{
  "num_hidden_layers": 12,
  "hidden_size": 224,
  "n_experts": 192,
  "experts_per_token": 8,
  "d_expert": 48,
  "d_shared_expert": 64,
  "hidden_act": "squared_reglu",
  "moe_layers": [2, 3, 4, 5, 6, 7, 8, 9, 10, 11],
  "router_score": "softmax",
  "normalize_top_k": true,
  "routed_scale": 1.0,
  "balance_loss": 0.00524,
  "balance_bias": false,
  "router_z_loss": 0.0001,
  "init_std_router": 0.0154,
  "lr_router": 0.000942,
  "vocab_size": 8509,
  "norm": "layernorm",
  "norm_eps": 1e-06,
  "tie_word_embeddings": false,
  "optimizer": "muon_variant",
  "learning_rate": 0.00839,
  "beta1": 0.93,
  "max_grad_norm": 0.5,
  "batch_tokens": 65536,
  "max_seq_len": 1024,
  "train_tokens": 516300000,
  "max_steps": 7879,
  "dataset": "wikipedia_en"
}
Below are experts of layer 8 (counted from 0) of a mixture-of-experts language model. Rows are named router (the router's row for the expert), gate (a neuron's input weights, with its number), up (a neuron's input weights, with its number) and show model dimensions 112-167. Each number is 128 + 32 x the weight over its row's rms, rounded and kept within 0 to 255. Numbers have three digits each.
Before each expert's rows: a language model's description of what the expert responds to; "comes after" lists some tokens at least twice as common just before its tokens as in all text. This comes from a sample of Wikipedia text that the model never trained on. Tokens count by the router's weight.

# expert 49
What it handles: Digits, brackets, slashes and spaces in catalogue numbers, scores, LaTeX math, chemical notation and chess positions, such as _{, }, 81-XI-28.
comes after: " ", "/", "-", "1", "2", "3"
router:143145148157087136146063102127212107127094116095100160091055083137142119102110073137115095160135116098118115075216105099110152122117156114141153162130050106134123074088
gate0:096115124108147144122103142118053097127130059140162078103163125084186107124076124136081056166096168113133148147123142115120105127134127077059077117121181113101157114123
up0:183125111121184127126162141130080145084147206156136134120163135150099109162053120191127121130105104150090118162151106120176152137104086081169114061162112108099140120138
gate1:147070124162188123193179156146103085134185084108123124117051195046118099103152143113147096113088173153141125102126147080151148084096113137171158137136100139102184092142
up1:156133083121101088158116129000142123141131152102121138153085120119137175137169130116125152153095173142111164183178159080152129155116120143094157225124098109183146076114
gate2:115124151134164133120082143149095160074098153165084124101132193090123087141092126136119151182133088109158079169130141125113124161123110119141121145146050112098163176084
up2:115171083089061114190053152128149136111074141143092174143139138132151106119135163137081130148081098155154202177065129093090172154117187070169081174119115103155142153093
gate3:129138069164083115168057091079178073146161112152145124135105105132140179151099117170077094125068115069133124122161162144158169142126120129087104140120142130140146183157
up3:115101117083090105135140161130088109124088125058100150121098096189151113162103078126154121152152122075038140117186121085144145123129100179133144102197148119131160162108
gate4:141109094079072091131110118108103102114101124159097079164114101143137146113121129061094083142128145126181089094098155158140153142129111124141113148131147117174127138150
up4:111186136130118117130142113128143149132120143134160171174168144147108147136225108163129127127182181197191138103066159182099137134143072117118148139130160128123108201107
gate5:124133163106127121160096071147120104156179166092131148125196146151137119116086105178067088114178170118112070108143150167144129141124159034163097093159092169115148125095
up5:130085158113071144163155142158151248140166191146132110108129110090126124144075152153136085111175113167107168109154094136148120138104134087192074123128154110102104160077
gate6:118147158116104117124106127117191131130081137172136113115145095088139101185091116092137094140186176114093134107174105120134058082159127131169164143116138098146170093168
up6:133149135187126144122099135142123076134150155139131195065184133111050133178134086114094119121104171133144183095103174157141173143143172133135177105116098112081087127113
gate7:093126084093101154137139160154145141178072138125148083042120153206131104175170172119075150132121162135154121115127127104166122140152065113120155118149102143087136087157
up7:117133133119182152147074081142125104127111138088166134124198195125169071087109182151151092105188130130152105112162174176111165090123122087113151107104173152120117139108
gate8:132113162092083086123122161123142154130081156130166110110091095143120126112069158179164111182154099087072110136123080128128036128205080157129128105191069108127071080140
up8:116155129169195119124087085087113148186130144160151101121152156161141086119156101125116104111117139089088051139151109177129162198163122065094103119141167134138146130046
gate9:095127127181104079204115174123142103112092135106167147031100109079185124107166116178122155105104126158116117146176090134162172090069138148146123122147103127066135113155
up9:158110131119127101136114142092126136164127115144105147088168094111090150176151091200128103087059065124098093142145145109142101125114094160151143189178042153106130173087
gate10:102123103192100038175135113138140115116098092116131097111124175114146112140146123066139178119135094092183129113146117179167144113167109088162118097141125116193157147118
up10:177180109132110161153108187137108114103128101122124145103088107194073066098098106176149127165155104155132112083090115099143111102063137114105174136169142129125125084092
gate11:129139104093138130165107146142157101149175061084081100122153104156132085132162140050137148125139110118096135149144160164137099144162165126106125137182127091091152109109
up11:132134111160102128107162075138067125082115106087140114115099084133103152159109117074136110156128142070101166068163149166155099050113094095141114095160087146105106028171
gate12:110118196105112123154080079106152086156133110093105092142135107160129102067113112167128120086064125124162143119164140088082099090083181117103127129139126118130197124223
up12:159148143111128127147128162154118126107115115058121070110091174180200163080136142134094146156157140149085140140075161115158192097112152140088098127182118136060092122146
gate13:125104193129081130129132098030119071150146172101151088079121187079144128111159095164107035120105137094146095100161047106091108102137123137107149172101122130096158143170
up13:143101097139129123122110103093084155144126167167116096144160107135158129150133134123083104183125111147095140042115154075086156066036084135163170175114132132093187142161
gate14:099099117172118061167171134137161156126141149113132194151127118193144151113124092090169156140107143134134100160107126169151080139118146168138120194146072151155161102138
up14:088083107125188098091135157126134156130113167122105126150107057200097137189093086107120152140080101130158102173185159139111134136205139120125125157113113135136085094157
gate15:144081124108123127136162111158145117144157163160130124162131117070169200174175103171086131096125135100158118116120210157141170092041120056086154140094136085125176201114
up15:139151133120099209091109104100081114118142144133093145108159119170157106145146203115132139167230124122097194123141126098079170132063186140082128135116073109112142119079
gate16:142205127125073170151128147102141122108120134096139121129117038118141081129151066158171071112097139148115172163144152119144116170134162127134148168158077115118178081172
up16:164104115116112133116126102147153118078140130105190121136101128120132128102075084116138110143179179086092094124127211086110119092090179146107185155127122143184135102097
gate17:169092117125115159131183116128116127102133116122081121152114132095181172127138119141140048124107081102166091083086148168144135095165187150107123168113113113186144124102
up17:146238186030167102086140118114124097113104132194148102143161084116081119127158185095131131155141119143104125158128127102120140206132145129097143132088167132110114159103
gate18:139147156151185158193150151145146105111084189122116096116130108095114119116121095077136073125158092144156140114088137140112129153156099133107098170134123136128139121126
up18:137084141131108142084128146134122136128193133113143135143125125110103072125135170135116082153158126123093142103141166084167151074054141072140151171091119060135139173137
gate19:135133139088134157074041099106127071090126101119093137110147126139102114163120103187129098125163094113118141164183151119132209154114165087114105117121139096194134139081
up19:107170106132136104110129084129163177135153112104083074120108111152124082104177160135160162152152049138107165099103138163128109114126108171134114136156100094101135168096
gate20:146069159171124084150107182146071142140106134069133120076141115121099134158105133154120049133156102148155149125125084136164137129091160153167146158123138090105164061136
up20:117139139069132069180119160084150137094169088134131154158075150119117125082104133139104112147153125125121085147087110115116131090123145146165122137126106130151104190152
gate21:134080149131146130138138123147151150136162166104095145119134105137129101119099189148048163087092138137143101190154201118088135124129130147139142183156086128135116124126
up21:128130108126147139098134120165114117158136083135110134154124186170155109143069114128076087141108129101087136159136111140141141113147090100066079123144138117154134106075
gate22:071140162137136105146181140145067136155230099094123098132130052132062172115131113119189119181122100083080138180143089153119135118124114173134093142107128164104103150091
up22:123107088145094116080149183113118099111080090153080162105132210140127126158101108089130139113101097147181181130109113183124099082124169105119134113177162111119118116118
gate23:127093113110091198147153123070102113127128148114119139061089107174075141082092123138215083122130162116043147087157102154101146114081117133124126187187098107072131083182
up23:128108102130153064117109145105127146120142145135115091151153143127147171105149154145077158133081167127056122153124173124185106091084175064148142095133104083127093124147
gate24:117080121140130173145069108152161156172092174177119162074122118168099112159128078144106151062160155126103095105136114160223128104097089138130150058131089084117137143141
up24:155124156161162148135137125121126125082096098134136079151118092136066144162099072082134115121122174161099076164122062191114163136117146173129099116124163128121132110150
gate25:202119150096142155161138121137135116064112112146161092108168109102119116084143106128074157159123114088100128150127106134075101107131137069125096125147046117153190118127
up25:085101112120121114195117079089114132171177168107134096098173096141126130089132184163108079124170098140137194190135095139160150127101077124123153104124095131125088176180
gate26:161097098124148144159079126105136133116134128104085175152084135124177044120083096137155124151156140131155095165130150045204176149136113142115137108166070118090155111086
up26:119144115124101124127155068095137140169123143120097109099072058071109117165119126156156112128131117116152187179124144182125111108079046168185113172167104172165104125171
gate27:160115145131109124115138144137163123108120170082121141154128151156145194126133163089092164075097194106097105140113152218123107156127153121180131119118118108134126131163
up27:086115129113143160090131109168120121173165163115099080138128142121070126144185116106041123211204101129109131109107122149097182100187180098143112172175137171159088148155
gate28:117149076162134194134099091154146116083168102135117173119146108167139137122150109129144115189101091152144082126153069168160123073086126101167168131107039152153127154139
up28:146109129095083168135148132143127111079115180086120112128136116143107138185143113087173118084137041138174143177096097108134103118134177126007119143145123118131094126157
gate29:111113171123150100163142091124094105124115089097169205105146145094136173138120163063158149120117073094085151151142104106191133128164117123135134151146097105193100106140
up29:066091157123130106130119119142134142160115072143211171146156101127124118165134130132149184109095116074127129193158099152126117139131135106128087116139125080114028185058
gate30:112140157116109123097097100128088112110175160129110105114186130168116126135068142140099164093107171113121090104116127160149078131130143094152107117173142141133110085111
up30:124128157105105154128136108143129120088079106160162105116141166146160107100148081121102142114154144106138126097124081115153163066088125176051151088171131149143160104144
gate31:165108121118136148123080138109138159184147148181136132102186082124126123083062122095102152089080105130113158159152153157093130165107097108155107156135134036147135064067
up31:153166139160144155122140142142130183136139149138117116138108107105134138138114155158156087094177108129097153054128170136080123109130063111133081165145125103163106081130
gate32:136138209115123161163135176148169120122140099132125053145146164177122143086062110085106197137141136154129083077065082160180156107133124093135179132123164150158095125115
up32:107105114190099129174148091164126152112111136133165129158126134125111120142125119119159144123069199117157171131081146155155110110105158127154146074094114128120172155103
gate33:154167121098134143137091157133135111131134156191091131121154106063109082095164075121192064135132117195139112109150104146167144156143104115144131105116072179097191128111
up33:113110131197124178127080127104167052139086160143090051123162139088101120096131102107175152183124126149092118105135131075137158105144136128081091164091139106151141109139
gate34:117173173150136110164166144161177025133136157026185165155114170104194147124147082096131106131218150140142088058117204134159155117112170150149147100107159120144084127118
up34:127172092120136126159190129137180111075128133098093054145136107126087095116112124149093191067176170145185155088142109072131113151099137088172188086161120108095115094154
gate35:161070127114160143096116191093091127098131115120098127102109071133117089165107101127158132106142136141250131124138087098173135148135120126156120173116164165156136192102
up35:121120099185107081105106112121151109186175068153107094138090151118135089105166136153119128153116181099175145205080115155096145142089141128178144090119138128097131154214
gate36:104129144102108166101101154109149139129119130104161110156148094144115129112144183140168157087151093137080129155149116120099160136087180098100044154122137129140123150105
up36:128142119119103073122089182112118096112171158092113110129118115122145191117036110104126133134105178076158144148128144121157118079142107088168134126158195122101167146186
gate37:112164092086131138151142118102059121078130104164042118123164161060102139089166088154083105119104142139111158137173118087125104084103161158156126101150065094135146159094
up37:101103081148184105143099121126118153183090104145165093113145162138097088137094152133110104084158138136120125100163120143176141154152120093096096051127184096070075074108
gate38:135132148080100177138114133118075120099138167052077107101131161065133131121118128102168089153103076127113104194162125158073094160132094158064116119146121107107129096139
up38:158087135121153120112136037145124074120137110137147116086185138132137137115113148104144145156107128185144182199114142132122124172128129105154110116121137070120153183067
gate39:137186114132167159196137097135105167144144155134128167091092107136129107087094094126173139084139106171161075117136070141130168164110108139137181178166146167142177068110
up39:100086107146147136114098078178137139140160156091118113104164114187172124171131181108140154116145130166119169100124115113102108160138124077137146160167110113118088108116
gate40:081196118105135168152157110104125119126113181158152133103170136126164113184107153149128127161102117139089149168130128157147104151134168133130100191128109057118151153115
up40:158132150151134190180137143076075053103113097116121107124162112152150168158081106171116147115110087156116149120161179089081091099118084122119135086147169135113094170124
gate41:132135069109122160110137103095139114129133115106160157184129139099163124162064170111126121131119156108159131135174164143124146151088137048092143090088123130095078071148
up41:085164156107100103099097131153126061118137116110163160104035112092128151184141203109071064150156132131064089201126125083121144163098087159106108127096131189148155051119
gate42:109156157085103125104091113157137139111081083149149116130124166081104147056147102149145136142087148131106149101176127146152146124137141117167133103166071169204115113145
up42:104143089129183173110087125089104087112170101158163173146125101119132129082131125153101137136090171107062118105145146160100123120139097157118153121173088165138129140107
gate43:110161169133120166138097104145178110065105075088153061128133111105117146091161117128150144196108089165104109092165164212141147138138139106161126143188172156204110154119
up43:106086179155124145140067139154176103121109129134143114131126170095137131121111098105148151134182151152134182150140096144134050158133098172156199183113137122091145132169
gate44:132131110134155132157146099136135095126120110106195176060151139093146126134064049176156162120124096101150112110127185151164169167111119128153113153107141157080149167135
up44:113118195177092086101167081143090160092124087168120156166110170102091184136112165137170191124086149082096134106154141111123145124130135122141072196166161127113110119144
gate45:129148116147103106151130131163174117140121136183179156088081131098077105144172088124093162138185167080092159177177178125116126066108124127100141135076142128215089138122
up45:087140141149119116069094155122189156130145092129074149120112125154116119158116115103136122134115076124096162115091162125120139122106123143179142158184176150112107141118
gate46:086116189131142119151184126145179112142174117088118127128153092122167120151078098112104103133123118151161147137133146074128113123155143134092130144097132089098142081158
up46:180196103098106131086154130120152093105095078143097095132176148138119107170084108133144154165115147097138084108177125168157122123122085153142140119048175076127130154110
gate47:111183175077122214085114156110143119108136160056121105160157110100126119167109104095105094109126129142186126153162163133138124152106132076112121217102163105178134161119
up47:174052142102167153072151139099098126133139113130100113079167081139121110123126167144126074164097133142134111153106146128154088150111178081140110108065107114126120150087